Experts of a small language model.
Experts: 32 SwiGLU neurons an expert, 8 picks a token, a softmax router.
Training: a variant of Adam for the experts, 12957 steps.
Below are experts of layer 6 (counted from 0) of a mixture-of-experts language model. Rows are named router (the router's row for the expert) and show model dimensions 0-127. Each number is 128 + 32 x the weight over its row's rms, rounded and kept within 0 to 255.
After each expert's rows: a language model's description of what the expert responds to; "mostly gets" lists some tokens that are sent to it at least half of the time. This comes from a sample of Wikipedia text that the model never trained on.

# expert 6
router [166 139 107 182  96 138 108 178 163 155 126 116  68 172 123 113 114  50 174 112 145 143  83 116  90 111 160 127  61 132  96 188 112 119  80  71 123 105 143 166 150 129  95 164 159 160  88  68  72 130 143 123  83 180 103  82 128 152  96 150  88 178 116 113 157 106 134 135 149 107  80  99 172 120 113 155 132 134 151  96 129  95 146 165 126 190 133 155 103 160 104 143  94 159  99 109  95 111 104 104 132 113  84 180 175 123  89 120 131 121 103 113 117 119 147 130 125 124 153 178 155 110  72 128  89 176  38 141]
Inner or final word pieces like ter, er, per, ald, ind, and common nouns father, brother, car, in names and narrative prose.
mostly gets: " seen", "wer", " father", " car", " friends", "ieutenant"

# expert 42
router [164 167  69 150  96 106  93 189 132 136 147 120 108 127 152 168 112 127 152 113 135 140  84 192 113 126 171 145 120 153  99 134  97 121 124 110  80 102  96 159 175  93 125 140 175 194 108 122 114 169 178 184  68 184 100 109 127 151 115 147 122 202 117  72 175  93 104 172 169 123 103 125 166 124 157 180 131 139 184 124  75 126 113 136  97 179 170 152 126  93 109 155  80 124 125 115  73 121 113 114  80 109 110 169 132  84  99 100 172 104  58 137  74 147 160  90 104 129 181 135 109 102  93 132 131 131 116 142]
Single capitals or capital pairs inside acronyms and codes, such as USA, IUCN, PhD, LSU, NADH, country codes like IRL.
mostly gets: "US", "X", " USA", "SA", "IN", "IS"

# expert 37
router [142 150 100 140  73 108  82 109 168 140 158  70  94 197 197 148 116 110 184 109 153 138 115 131  92  77 117 135 113 182 107 151  99 106 101 107 115 106  88 126 163 110 122 185 152 140  87  80  95 160 132 157  75 160 147  89 120 133 134 155 128 161 103  67 141 119  83 157 168  57  76 101 162  59 144 141  96 127 164  92  93 106  99 121  83 160 133 117 115 127  86 143 118 184 120 104 104  72 103 119  72 113 114 158 156  99 106  84 134  75 106 135 101 131 157  89  94 156 159 140 109 129  94 188 114 147 135 160]
Prepositions that follow a noun or verb and begin a phrase, mostly of, plus with, by, as, against, including.
mostly gets: " against", " including", " alongside", " with", " like", " include"

# expert 36
router [145 160  89 138 101 133 116 175 159 134 142 114  71 149 187 146 106 143 178  84 157 128 108 147  91 120 116 160 109 150  90 119  83 105 126 124  99 103  99 176 201 109 104 129 133 156  86  54 105 159 158 174 102 180 115  71 115 160 113 146 131 147  96 108 144 108  69 171 175  71 102 122 186  86 178 187 106 104 139  90 105 120  71 145 127 156 158 150 141  92  48 135 116 163 129 105 136  64 118 104  95 119 113 134 137  69 127 115 151 103 126 157 123 143 139 106 106 149 137 162  75  98  84 165 117 124  89 176]
Prepositions, conjunctions and copulas following a person's name, especially of in critic credits like Manohla Dargis of, plus by, and, was.
mostly gets: " vs", " &", "\";"

# expert 9
router [118 166 107 136 116  92  85 154 108 113 136 129 107 162 151 158 112 124 164  77 153 125 126 131  92 107 148 132  82 109 122 163 100 121 137  75 116 118 118 146 136  53 124 119 161 174 116 111  91 124 159 171  78 163 106  80 102 154 128 148 118 187 126  75 179 119  92 106 142  99  90  75 152 112 161 162  76 123 157 102  74  69 100 183  76 193 151 214 110 113 139 137 137 169  97 103  93 112 109 118 112 104 102 173 130 101 107 126 173  75  90 147  74 160 137 125 117 168 155 146  78 104  74 153 113 143  59 130]
Final pieces that complete a word, and the period after title abbreviations, such as Lt., Oper-ation, Allm-usic, Someb-ody.
mostly gets: "iami", "agement", "iminal", "azine", "rics", "rama"

# expert 60
router [171 141  65 166 138  67 107 141 133 140 144 105 144 112 122 164 133  84 119 133 165 151 120 130  90  94 131 123  84 129 116 123 107  91  94  48 109 106 110 137 147 117  48 170 128 110 130 123 125 118 166 155 114 138 115  66  54 142  85 183 102 159  95  96 146  97  85 134 125 118 119 133 131  53 185 137 140 128 178 110  90 108  93 114  95 146 147 141 105 103  86 160 131 121  87  87  91 109 115 104 100 116  49 157 137 128 106 117 157  74 130 186 147 148 174  50 121 148 197 157 117 102 127 190 109 140 107 142]
Labels, brackets and line starts in infoboxes, election tables and taxonomy boxes, such as Genus, Species, Label, Total, Liberal.
mostly gets: " Phylum", "Scientific", " Website", " Binomial", " Species", " Clade"

# expert 3
router [119 141  73 125  85 119 103 150 191 170 104 123  62 113 176 167  82  91 157 108 183 135 124 165 128  82 117 142 121 125 118 161  77 112  82  99  83  98  90 161 163  75 128 176 167 152 102  53 105 183 150 153 120 157 140 114 111 138  90 152 125 163  92  81 138  95 121 182 182 126  89 103 165  66 125 141  83 129 148  77 145 121  97 165 120 127 150 156 112 115  89 144  80 168  88 102 104 112 122 127 126 122 106 138 169  72  94 136 129  99 101 130  85 139 158  66  82 121 169 148  74 120 126 166 136 159 140 148]
Colons after infobox field names and prepositions introducing places or dates in biographies, such as Date of birth:, after graduating from, died, until.
mostly gets: " after", " until", " After", " died", " attended", " near"

# expert 7
router [148 115  98 144  97  95 124 151 139 141 171 129  72 168 145 147  97  99 190 110 104 130 108 174  93 124 153 156 107 160  99 144  88 112 117 113 124 115 106 141 161  91  44 126 193 190  90 122 121 146 154 139  58 149 120  97 105 133  99 155  88 198 104 100 192 102 106 195 156 138 113  90 159 126 196 144 142  95 164 116  95 161 121 159 104 181 194 128  81 117 116 156  94 122 106 126 121 109 116 124 134 109  93 164 103  78 123 102 154 119  69 158 126 144 141 104 105 132 146 159 125 104  90 151  73 143  50 162]
Word pieces inside personal and foreign names, often after a capital G, as in Gö-te-borg, G-ing-rich, H-it-ler, and country codes.
mostly gets: " Ha", " We", "/A", " Ne", "UT", " Jon"

# expert 28
router [146 176 101 168 116 122 120 161 132 172 137  85 131 143 124 137 112 131 131  98 133 210 132 135 111 100 159 146 100 150  96 166 104  82 130 104 115 121  76 176 148  50 122 138 166 134  91 117  64 178 163 138 115 136 100 152  86 158 107 137 116 127 109 112 144 110  75 158 164  54 124  71 171 142 140 134  83  98 138 104 121  78 120 162 112 183 137 130 104  89 113 178 131 155 108  88  65 138  96  72  82 126 101 119 139 146 126 171 135 134 134 196 103 151 140 102 152 182 160 153 127  81 100 121  71 187  87 182]
Middle pieces of Latinate words after prefixes like dep, exp, rep, before endings like -ation or -ts, such as conflicts, reputation, propaganda.
mostly gets: " dep", " expl", " rep", "ription", " eng", " desc"

# expert 62
router [184 138  90 182  91 114  39 150 147 188 124 125 117 159 153 140  74 145 182 104 143 113  77 148 134 109 143 135 130 166 118 140 117 112  87 114  84 116  95 182 143 119 117 140 132 136  64 127 108 166 140 179  58 153 108 111 136 133  80 136  96 163 108 122 120  89 112 149 196 124 112 106 160  81 124 194  92  95 208 117 126 112  86 152  98 131 164 154 127 119 103 175 129 119  92 127 112  97  91  61  79  84 135 174 141  85  96  99 156 130 101 184 104 143 131  99 102 127 167 142 132  79 137 158 101 146  96 138]
Capital letters and first syllables in Japanese, Chinese and other foreign names, often in lists, such as K-aj-i, Uk-ita, Zh, Hong, Mits-ub-ishi.
mostly gets: " Zh", " Kam", " Hong", " Khan", " Ka", " Tan"

# expert 63
router [142 144  94 146  67 115  96 172 172 145 140 132  65 118 129 203 112 123 170  91 144 128 117 149 116 112 148 190 101 160 115 148  58 110 109  82  53  92 118 175 138 128 125 141 146 142 123  66  86 168 149 169 128 157 119  87 110 138  84 113 119 162  87 118 147 101 113 188 131 114  89 121 184  40 154 167  98  87 173 109 110 109  95 122  56 124 139 176 110  75  95 158  99 156 119  79 121  82 107  93 119 109 109 153 134  92  94  63 134 127 119 149 101 165 167 100 119 150 135 144  83 126 125 141 116 143 124 132]
Pipes between columns in baseball game logs and transit tables, plus prepositions such as of, near, for, off, against.
mostly gets: " Off", " near", "°E", " FC", " off", " von"

# expert 44
router [154 146  77 147  88 132 105 129 178 164 148  89  76 155 187 145  91 100 179 120 197 122 116 163 124 105 151 132  95 175  87 178 110 120 108  95 100  84 107 186 166 104 131 180 175 158  85  75  72 151 182 155  78 133 137 115 124 165  99 160 128 157 112  88 121  92 111 170 155  94 131 133 142  49 116 136 105 106 175  72  83 122  87 144 119 119 143 147  88  94  99 123  97 128 105 127 113  87 111 138  98 131 122 127 182  78 112 105 144  78  75 156  99 133 162  92  82 155 134 153  83 127  92 148 120 153 137 141]
Words linking clauses after a verb, mostly to, also from, for, after, until, before, that, where, as in went to court.
mostly gets: " before", " after", " until", " to", " However", "After"

# expert 10
router [151 120 111 165 117  65  92 128 141 145 154  70 137 136 193 144  99  78 130 114 155 198 115 109 122  80 135 140  99 146 112 171 129 110 112 115 123  97  51 135 127 107 104 168 139 151 114 116 160 146 190 170 117 168 104 105  95 119 110 180 114 170 106 118 163 132 125 142 133 136  86 140 118 110 127 180 119 141 170  63 102  95 126 168 106 149 153 102 142 100  68 139 107 143  77  79  72 138  85 103 119  84 134 159 163  91 128 105 181  99  98 121 121 172 164  69 102 184 198 181 125  91 108 190 136 133 119 166]
Whole-word nouns and adjectives in biographies and census prose, often after first or other, such as birthday, career, school, language, political.
mostly gets: " birth", " business", " political", " jud", " census", " success"

# expert 20
router [132 146  92 157 118 132  96 188 125 182 140  89 100 126 110 142 118 134 167 108 124 154 125 171  92 140 155 177 109 130 117 152  61 114 112 117 113 128 125 112 190 103 112 150 176 123  89 142  95 151 157 126  98 138  92 148  99 152  65 154 106 129 128  96 151  82 123 208 198 105 131 108 136 128 176 122  71  75 163  99 135  80 117 170  57 127 189 176 104  63 103 143  68 122 119 104 119 102  72  84  81 102  90 130 150 123 133  84 143  98 134 136 106 133 143  80 115 161 140 143  90 100 117 148  55 167 100 154]
Vowel and accented-letter pieces inside French, Romanian, Portuguese or Spanish words and names, such as v-o-ix, Ph-o-enix, Timiș-o-ara, Gu-é-yo.
mostly gets: " prom", " requ", " Cro", " Ju", " bu", " Bo"

# expert 51
router [132 154  92 193 105 125 137 178 124 194 140 107 130 119 112 153 101 114 124  98 137 189 115 166 129  86 160 166  67 164 126 145  91  96  90 101  67 136  93 157 136 132 126 159 128 141  83 116 115 147 147 140 133 167 114 132  83 133 113 140  95 157 103 114 163 109  98 131 146  89 139 152 187 141  94 141  83  70 147 114 126  99 129 176  98 145 174 190 129  55  99 162  87 145 135  88  90 138  74  59  92 100  90 121 138 146  96 143 133  87 116 135 105 183 160  91  87 179 158 161 131  64 122 105 113 197 100 158]
Second pieces of words after In, pre, ex, such as In-land, In-vent-or, pre-h-istory, plus -west, -verse, -fect.
mostly gets: "vent", "west", "verse", "fect", "ternal", " adv"

# expert 19
router [142 139  60 169  57 112  82 152 140 132 148 102 116 123 145 167 103 128 146 119 142 177  92 180 119 104 169 151 131 155  76 134 130 109  87 116  74  61 115 158 162 120 110 173 129 174  90  91  74 145 168 153 109 161 132 110 110 150 119 168 129 143  91 101 144  75 103 150 187  97 110  72 124 126 141 158  61 108 186  52 120  93 131 156 117 145 145 154 103 104 106 186 130 133  83 101 125  90 102 108 130 102 119 165 119 118 111 112 140  80 111 144 109 182 183  41 110 152 169 149 101 101 111 158 112 127 122 163]
Determiners, mostly "the", also its, his, this, each, usually right after prepositions like of, in, at.
mostly gets: " the", "The", " The", "This", " each", " Its"

# expert 8
router [169 129 112 139  79  98 103 119 152 152 144 104 140 122 172 189 129  92 122 108 130 156 101 114  95 106 155 175 118 150 114 134 118 116  97  89  89 114 106 138 124  75  53 135 135 130 105 101 142 146 206 160 128 138 117 105  72 180 142 162  71 159  70 115 173 131 119 185 124 130 126 131 153  61 180 158 101 116 193  83 115 123  71 133  84 111 151 130  79 111 107 194 119 113 107  74  76 110  89 108 149 129 105 153 146 111 137 106 121 102 116 161  88 125 217  65 113 179 147 132  72 106 147 147 112 152 136 136]
Nouns for durations, compass directions and statistics in sports, transport and geography articles and tables, such as years, months, east, statistics, Height.
mostly gets: "|---|---|---|---|---|---|\n", " east", " west", " loan", " north", " years"

# expert 61
router [120 195 124 137 122 124 103 170 186 147 163  81  45 138 162 146 101 127 178 105 117 116 122 159 116 104 162 145 124 142  89 159  98 101  83 121  70 119 110 198 162  94  79 131 134 172  72  93 105 148 169 186 114 168  85 112 109 145 105 168 100 151 134  80 157  82  82 146 148 124  85 128 164  46 159 192 109 137 152  78 102 120 106 162 133 140 149 153 123  97  69 137 117 148  98 140 105  78 124 110 101  98 119 127 135  74 139  91 148 123  78 146 130 142 163 104  97 138 133 167  92  92 103 182 122 133 117 153]
Main verbs right after a subject in biographies, such as was, is, served, moved, competed, returned, grew.
mostly gets: " served", " moved", " went", " joined", " received", " began"

# expert 48
router [180 174 112 196 111 107 103 210 137 116 136 118 102 133 143 152 123 127 169 117 112 124 145 170 119 133 129 165 121 106 118 123 112 114 106  69  75  82 120 131 213 113 125 138 161 152 129 114 120 179 155 127 106 146  58  94 113 161 109 205  98 144 117 132 154  87  99 189 189  95  92  84 193  93 137 150  43 130 170 119 121 115 123 141  89 109 179 169 102 127 123 130  85 143 113 123 132 118  69  86  99  94 114 132 127 107 127 105 138 125 118 102 126 158 147 131 144 156 169 189 113  97  97 160  90 159  59 133]
Syllables inside Spanish, Portuguese and other foreign personal names, such as che in Sánchez, ere in Pereira, José, Juan.
mostly gets: " Sal", " Luc", " José", " Flor", " Cub", " Ari"

# expert 41
router [147 165  74 165  77 111  82 144 151 136 154 118 118 140 150 145  85  97 161 118 162 140 113 178 113 118 170 160 137 136  98 135 126  94  78 128  85  75 113 175 164 104 118 139 140 178 102  73  78 145 156 169 101 178 123  95  63 129 124 152 119 158  96 127 154  82  99 177 163  84  99  80 139 114 131 180  89  84 174  83 138 123 105 140 107 149 137 147  77 106 102 143 107 137  93 117 121  58  95 111 117 100  72 175 135 136  90  79 142 127  64 136 104 188 164  96  85 122 145 156 128  74  84 155 103 123 123 173]
The article the or The, and possessive determiners such as his, its, this, starting noun phrases and titles.
mostly gets: " the", " The", "The", "the", " New", "This"

# expert 40
router [136 164 109 150 126 136 125 133 136 137 132 127 131 166 109 152  91 126 118  92 172 133 147 157 103 130 150 144  82 126 111 122  98  73 117  91  92 114 122 168 167  62 125 116 162 181  79  90  99 197 141 157  96 156 100 104  88 155  89 112 106 139 119  85 161 134  82 184 162 102 111  95 184  92 159 151 103 110 170 110 117  87 103 127  85 156 167 204 112  52 123 164 105 190 102  73 119  75 110  87  66 122  84 159 135  65 138 160 144  65 114 151 100 173 118 155 129 136 141 142  85 103  84 149 105 130 131 113]
Single consonant pieces inside proper names of places, people and titles, such as Cockburn, Pimlico, Playmate, Six Flags, Bragg.
mostly gets: " Rob", " Jeff", " Marg", " Mill", " Charl", " Fl"

# expert 21
router [126 160 132 174 143  79 115 133 134 173 137  99 113 185 177 162  80 119 118  43 177 180 101 200 103 104 117 142 100 153  81 134 139 114 125 123 103 128  66 130 155  68  88 148 171 172 107 104 106 111 132 162 119 148 103 105  94 140 124 160  96 147 151 134 141 135  81 161 146  46 115 104 169 106 183 142 123 121 152 143 111 119  78 161 106 131 141 189 103  67 127 136 120 153 122 112  94 122  88  74  86  90 105 144 122 121 118 119 150  79 132 128  86 140 129 132 122 152 162 125  93  29 145 174  85 134  93 151]
Word-start stems in music and film articles, above all Pro-fess-ional ratings, plus pres, gress, crit, Best, Genre.
mostly gets: " pres", " Genre", "gress", " Best", "fess", " attract"

# expert 58
router [118 177  98 150 132  78 124 179 160 177 139 113 116 177 138 151 115 109 141  86 134 178 117 141  67 143 134 167  65 131  89 200 115  86 113  70 127 110 101 136 116  68  73 147 136 143  85 143 104 136 133 121  96 143  92 104  57 129 110 154 105 161  97 109 162  87  62 121 124 131 112  74 170 135 180 123  85  59 169 138 113  95 136 159  89 133 124 157  88  70 127 156 120 140 100  84 109 116 110  56 112  86  97 139 142 125 123 127 180 137 134 172  80 137 147 106 139 173 111 144 117  88 139 123  67 145 120 173]
Middle stems of ordinary English words after an initial p or other letter, such as postponed, correspond, Point, mathematics, Political.
mostly gets: "hemat", "andid", "resent", "ricket", "overn", "resp"